config = dict(
    n_experts=96,
    experts_per_token=6,
    d_expert=96,
    d_shared_expert=0,
    moe_layers=[3, 4, 5, 6, 7, 8],
    normalize_top_k=False,
    routed_scale=0.333,
    optimizer='muon_variant',
    beta1=0.9,
    grad_clip=1.0,
    seq_len=1024,
    steps=7059,
)
Below are experts of layer 5 (counted from 0) of a mixture-of-experts language model. Rows are named router (the router's row for the expert), gate (a neuron's input weights, with its number), up (a neuron's input weights, with its number) and show model dimensions 128-255. Each number is 500 + 40 x the weight over its row's rms, rounded and kept within 0 to 999. Numbers have three digits each.
After each expert's rows: a language model's description of what the expert responds to. This comes from a sample of Wikipedia text that the model never trained on.

# expert 2
router:492604486447488477428459521492422521534499425515528417587492483481485531477475465527516473495517461530541411516497448567474530458522486489464511523434533499486455541555516467454496541471421458498519474536478494403474453517410519482411560532574468535451473481563510522495460447497433521513520461451504566498490530538508508609509506448476490510537519460493494500488561486465473560528489
gate0:498496553502493479449460469461483472536468444496482557508531553472509517390463480501523554513446507497515405476486523508543535498511560459524499490552453516503501445454439469508486559552472539440431508437475453497496472514426508530447551524485450435546473474505500500483552471487467471516508464457513540525523525558480544548522563547581572546439522522529490524505519400471460510491521
up0:462600503407507438502485495458509490492504482497513489459573512557531553513548499539484545533461589548580423492421451440516521486503529601551487446454493504536523462515453520552443569425477483465517528504543444480495471489508464527571451515471555561488499498548546468444494548523516538366485533526525537450446530514473494531529480562615497484504416559477481587443417547435499485512554
It responds to: Life-event verbs, results. Verbs and nouns of life events and outcomes in biographies and sports, such as married, died, killed, lost, slashing, against.

# expert 17
router:473483543553525521522410535489523478573511454430405517496499493541474537493453498453510446492587449517562448504536527546464472502570492500510613472528547500508592414579496474495539498523508472489435464519572498496469598446481569497491449487500490487455592499518423607505445534523500438508486485504487528524481495427488566484445575534523467480545450539518373434552559533486491561447486
gate0:522459483475495463469450471510491445540510521509471437494506486465538556443514450547518500536492524501457454458515461528541509488503514449586526455513448452451492465427547465566520530419456496531461474427488462541530462482479494569464568494478500425519561572484536469475513553477448493496484502452467455489493541475564484556505537556533593516448522526566577569480550447512440495458529
up0:489604459450546422525454447473477446469551488488529448460581515555572548488478479551464544553538575522538423535423415483485545511543442525520482444491513481531438429489477557523502494454411465474478421449553487448510497456495495533558485537494512569517548531493532450445498547486479509438523550496493480513487594438485477516517484517546477446526467498424541590487480491443450427500590
It responds to: Parentheses, copulas, headings. Opening parentheses after a name or term, such as Program (IHRTP), plus was, is, played, quotes and heading closers.

# expert 11
router:528496577570504431465421529474441515584503519458404503568511496456437475524418504503425507516513468455510464467520522465490461388475440530458549489463497473447490533482547459520505531494565555501530522598528511516536569524498485548446542493542524479465565516542525476517442494531494461543469483566568497450453488499528488591469448448424497538548497508473409521546494427515485481433506
gate0:514482490474497475471458475465504449471523547533501459508529481483525503444535472540521557567508530472495431525510466492571510466480536474573509492571458488451489501489527465529485495474451498481369527508463464542499445510438479501446529556465477432468544489471540442492522492489498464492462505451468463547545528572564513525498548530520550564498508498545505509503520473459420538544569
up0:506603467432517444526452489458519467487531503540506401515583517554573527488516503556497597559476498580553441527455424462522518505500473542551465439493487441511503476492482504513444507439457455477418499496491481493556498479515473501539495552485579523551520484489508464492501542490487470419499558513484509462488527495477440521495455517576475508504413556448511502478460512424509490571544
It responds to: Year digit prefixes. First three digits of years and other numbers, such as 200, 198, 162, usually after a space, parenthesis or dash.

# expert 30
router:517538466496563485430494551465429552553495454507451523499389506469449519561457442495545461465561409464551493539453560448462522440639524511454477522485553522489550540494584522429517570466540496484487525556545512498455494502544458438447510461508474542506484496555442537469505512501423457457498525524494495442462449542469507570413482433509493528525522447486449539528500529524431457477503
gate0:511514541461502465495497531526506518501509482470449500574514482437526548457499499539501527498511482478469476423565502506511551484483565446566522486500467551455459514532543501560549513553452520499433526442524489568481531512445524547444598498426503461473477514425578466546535407520503431493456489491492491502526534514555510522465501592573562511450519517536502489506501492443453557492521
up0:566557470489525453505456468487518464484558540479472439496526548547559527535500477500440586547489568478512464464438481490547560559524473506554513466469527452526456432472424557505457547460489479450541457409532501478508467509538452533492457509476561571461534502555570467462508516488492455432444565531521460514528541522522486562453471484547472514454422540432486577447425511474507457533591
It responds to: Word-initial fragments. Opening pieces of words split by the tokenizer, plus ordinal suffixes, such as st in stardom, gr in grammatical, th in 24th.

# expert 54
router:499513544445545517469444435483469518478542490513483472571568494441497517484525456432559521435580457582489457520526560514546447467494509441471600417531493486559540466516569483432563485448477497423445569504544515513411471525483480524448488512498452493475525498556510468417541444522471481474527562451547468532524494522471475434516566463542515447538541528471542515506472470499478494559529
gate0:502498515495465458489451452520451453510539482531478483588531488456508535418521457521506486555503484536534436427517484510512499479476530430552498471506511500491523535488509462545479503476443532449415493446485506512500467503441484532471509502495461483521485480476548442508575454487464489518475503423466491529590532535556495549588574515536546513481517541561535520528480392482410491566529
up0:533597431436563498536401482473459441496513531465511440481599579502563580527512533609428564534473511574545389478430467462494534478526472517548504452445482516550427467526454488533469463463481440478437458456478524441522480487502418516560434480450531553463523510524571479448469545499558530482489533451541524448557530501507472532518503473538520441492430483500552569487431506446503447543546
It responds to: Line and row starts. Tokens opening a new line, row or section: table-row pipes, list dashes, paragraph breaks, heading names like Discography, and The.

# expert 33
router:472459499456560460526433573515530469585530469484467508540491423469465541515413513511565478460455450583476471439490524552513541446578518487497581502479498489477554528505569394515483526510485500489451511474440475489487535526417495529525475528463472474439470556500515612452548522474436513582520456483485521501465434520509474539493573488557430574476490505522501419495544468496452457473469
gate0:511522523462459511508450500479514411527513462504522510517470456452564547465532491478524549511504514507475444503509442536495503460500598491490510458528453513457495482475554440498520500509434501482459501469512487484526449499457466558471553528444497430506513457456522484509486451449481491467432530395490504535527480473511487544548552584550550490462499482540553494503532435481439505531534
up0:527598455404515488498469484437468446450540490511503498447553471536534523534502488504446592548497512550578448520427480487429503505428480554526472421478481430526446424433493513493477524479439450516469526534497525403499429490547477530539502508516535560543543506461534485474450503517527462485480583471504471473517546506474497552500423494568490478494415470461516570501486577428499411529546
It responds to: Punctuation before details. Spaces, open parentheses, commas and colons that precede dates, locations or glosses in infobox lists, like Hulstaert, 1924, street names, Avenue, Cemetery.

# expert 14
router:400459474484443456531481524503585464547529494522532507516485502541464480523453504544504552400490447472458400497464519468519492446493612430564580523445517463547449482473507533464525496453524506472504460537594479519397471512358475526506541616498508528384423494497536546452485487513518507523553502476444511472481411512494472490503513503530477545491488534563538525472515518522449446526514
gate0:495487532455445488504448478464487431512516533564537538515539525483531557447506456512488500567508490472497488494510487527527459461456540499533538502577467533466486540514525488527533464457477497477501568462481468525535434499360444555454569533489480443505510460468522444489522475495492497502466496415462520517515514555567505598473508600546553542473473537496563543521540447476435473521515
up0:465632477449506473514472460488491462499551537513568464439554560539538576518506516524447529603469477541530408545441481466517504463482510575536501494488488485534453513555513522502498510421472486443534507501521522466520434498534462546553459549545572520506506484544556402468457487526534528449457618493455476466532509521502471547456491534559475515473432459450495532461485496425459446544543
It responds to: Name and date parts. Name pieces, possessive 's and spaces before years in biographies and tables, such as Rae's, Sc-anlon, September, County.

# expert 20
router:476468549498497420578496546497411536481459438570528437454400481483489502502473499532503511494475402522503414487455533449495549480593457537528500497479585542526552559588466497446566564508501509493460489496486441521498531522514464476510490560513484503540530525567474588494452456426473556508530470513443487522496478558521450518481517502531436546453541567482423537489501494455438471472425
gate0:494454493454434491479484477453514419495471469499545512493505479433511501458496518496499564546487508447499446447547494534547499491444587508572485438506550534522465508490533466550492470511463502470476511460527426509554452494426447507433561507486477432502468497487533465482536470445505506535470479422495540462539544516512511556502509559577549510430504500526582516503535381439475515518497
up0:482565486429529396477444488533492419498503468497506447467544543527530504575502461576503609511497543578528454508409491481497506538512514561556478436472472443506441501520462509535491525462475475491508436485500522464503487527502443462516470479504562534535525564517565486401460511493492506383505553522516519443522524520481482553437452514555481514561419531447551564436428533491516474546560
It responds to: Sentence-opening words. Sentence-initial words like In, During, According, and word-start pieces of verbs after a subject, such as bl-ames, repl-aces.

# expert 5
router:530542502526518526479472494458483460509483448486487549478497474509459557536404466525518562499534469495537443518558522477490563465542546488443571469460523511483441499478508516436518573538543426528476607545456493497459424507490560500543519454531478426498512542486444482498509499483461478461501487459558568546432523546504579536496487551563498509388549552523504530524490463462504489498523
gate0:466492510482484463481467517469468447514495517518497553518531537510521532447515470523527506538435441436519432494517479522529590499496556510552526454566471597463442537502479471541446477479420522449438521445484451539535477475436467501439556509460502438539537490498507470488546506468489555472492465460485500487562516538573576587495479581573598537406536499550545515508547411453493456521495
up0:509595494380533469505446498456516471495516522525479454452586528561569476528521473549464565583503514507495414518469463467512547488503539598560506509449458468504397409500465487502455512458454483470485454465462522517525470523514492507510499542440570544498517500548535482466510451493521486426471554555515482498535533444502582579465490490593508524482430481451512515470490592414511454532519
It responds to: Place names, geography. Place-name pieces and geographic nouns in locations and infobox coordinates, such as Carolina, Ocean, Island, Sey-chel-les, Oak-land.

# expert 48
router:455588498507485432495470504515454498586487437532537554505490453501475507526397503519479460448468548512473393420527581499516578464521526530507484452526514480491525485505597436507558491526491491472494458560555513506452565470417477536414553531524472562486469470541510567464506524500460441477544526511541443434489485548448496479452568524535528501515530456488484517567467526519438529469503
gate0:489500545494425519446459502481456482469503465514452524518520514421499495471517485525499534527435471451511445507486442493481533474532562516522524503567490516483500461471476465518489463464443435474465529463497498511555481496388444518466538479448499428547495462510553488516549478450473539453528431354446477529540546519514509555490521589526569536466501523535535507511523466467464484549499
up0:575590465437553471546433513493468472494531501536450456447568495562552536495428507543517565523521562568542437527455424460522525500499529528554514439495527485487435459473473533491501516502445469495478475496513553468544498503518466545471484570438496516519536505547536442478457516528465456460496585455453447444483586534505465541474512534554513541508473552436501546518489518458489469497545
It responds to: Stats table cells. Spaces, pipes and numbers inside statistics tables, such as football apps and goals or election votes, plus headers like Votes, Candidate.

# expert 41
router:549467587451512454498460517469516490526555421520433516458589475456577515514542476543493505567602494474501450454555498509539540484525465477476495443484497505447489453487558423447451593538514465491484547520513448566465578506449476550484490494569462446459527599539454508450539468500467541452544540466527570522493459490461541498466458559517466530513516540441545478563479480476502485485514
gate0:515464527473471484439492496481516389476493472477433520494549557476550535475534541529577524513479450466517481538524488501548522486514556458521564461497465499496447495520490458546506487529453479451481487525471450584535506479432467521451546534507491408502516528477551418499557498441488464495508462424517474523552529535504513550480534588549536537495499506527518516581508480457444458548496
up0:506589443470537427513468459509492466505488471496519516480582550541534521511525481581485555534505512481552416499432442460481519462467527511500522452486498469521439452483475532470468498497420493449516431510504490481532485517476456503540475550429518530522539477528530433432478508494511438422541564453513441489527527491468452548465501552594508526470406548419495478466438558440467471494519
It responds to: East Asian, Slavic names. Pieces of transliterated Japanese, Chinese, Korean and Russian names and places, such as Kag-osh-ima, Saikō, Tokyo, JPN, RUS.

# expert 49
router:552475523514486459511465517544584534480475418538533444431517468518476502435420529463489460472555503497489460458485544514542463515510521516401504476525514537543489519527538456548462473481468460468538447533539550470489567496518485541470424544577533578501570539583484555443553531411448517514541486470485594515507466531506505577472457529526517484463505462518542540539516480504491490526476
gate0:501532502475483440428484506487432465478516489450501473525491484490543478487474479512524536525449472520472439481492452527492521547514535490557529427562481559466482478482526478553481499462435509448481555500511493521520455487423485557482504483472473455474509522471558420497563479523499486516462462458472457513549540514528513487529498571559595557469525535544533539499557418470410532512521
up0:524592467469509455498476475484460426468530518442472477454553527466546509557500512554473578572485489522530430536394412464463528519493529598569480430471484486458493419494485500526453511464446468450493467491509574427510481500552470533516468512475542542501495512486529473467489528550529487504471583525491464503497577516490509542554533485584502498506439476466515521471489490452495444511590
It responds to: Quotation marks and speech. Opening quotation marks and first words inside quoted speech or interview remarks, such as ", ', I, you, and pipe line endings in tables.

# expert 29
router:529477519473462480493486483518429509503574514524539526497538470499525463507460472489506537460527540451573478558548553480498509473463450521448486531521542540533455543465462430523553509460528536525508538489465483470462425518428569557474470561529513503506491495483519513496476466438464440498529486386506508490541464467539520522535490518533507460448493524493538473504509432548476511467525
gate0:507532552457474501458500520510485455495531475520488490554543539482538451458535482535599471558470458493482467467508502542508503467413536495554560462467521449459485512480504495558494490465416470452392523483478452541512471490415510545415492522457507404515577515421585440497547471460443540538485481415534492537510528537543496511539542577566569483477424517521524520486512460445412508525501
up0:568588482455563521505457492440521448513521460519544441487532519540581494522413488564496566550494550504491423499440458499505486491461498569514504508474501460501475482524467504505453489446450429449497448482504472452500492505554472539548491487414531529485537549549531509458456496517512494407523544556576467505498517586476469520469515530539506499495444558463507563489451530429493485565531
It responds to: Kinship, female names. Family and kinship nouns and female names, such as father, son, widow, Sister, Mrs, Maria, especially in plot summaries and cast lists.

# expert 44
router:512562469498531513482409442460476488497546459515433477511509521494463503434518469467561493504591556522549510509459529548533433464540409487434461546543506407452504551526537410488540532505501505444504504506463511483412493556411516490431508515550526485520491543524480520496530523425452465618465464518468492458448447494482525501475431484432541481529516427468546560563472439492533517516464
gate0:511474503433504418487475493570422435480499496510518485516533523431528496475476430523488479520446469474449458461508488526504519449446575499522524516581464484518483524503498421524501471453443496494424530492482497536491500491437518504428579501444483412496501514512604512465521498501504506521482465369478518488517512501581466558542607548536550519479503531551567482511528414455480506533534
up0:528602437459535486498531487533423451482498516467531437463563474521541476558456476571445554546489540508489468498420463457517519461493503525533457466496507483547477471522467487530502493478496446460433477460571521485476471487561484561571510505488544555499507500547576484459447520544496431454453490446507456421492533533478448527454513502537504506463458503440516545493443494437530409501570
It responds to: Word pieces, quoted text. Middle and end pieces of common words after st-, like st-ig-matized, plus quote marks and apostrophes in music and culture text.

# expert 7
router:495523425542449454480474524503475407521511494517538401485452524494498519476556436507506522556510507539496444511475558470460546459416518449568473484430500434450503549492504435469546495482518542525535554493536429514421524473442501546497436590498549544555505482524555508463508456523523468552563448481561629558496436495544482475554539491588572488450532555525512478548487478521444517581516
gate0:514473525459443449414402527497461413498522556534497500513505455478503511481532486459543500540525477459505481438537504541537475509490549489547532479484512511471469515502503478542479490429421516448468507420487471503480478586422461568463591507462512415557493525492605452460545459459475468508524454403495508504554555468540466563498549516580594518472522534543578528532549421453417471535524
up0:542589472471528461444445511479540465521570557493543461489553487528573550582497462546501567575534560533514470533439444479507501513483510467517473496429534441505467476516507551479502502474451484460541476457507520458519463532482419505528518572480544550544504477510545480433471532498530438455499525510461490471486554484478452533489485501548500491460412533452506554489438501432455417494534
It responds to: Person names, critics' verbs. Surnames and given names of people, mostly in review quotes and credits, such as Thomas, Smith, Adams, plus verbs like said or wrote.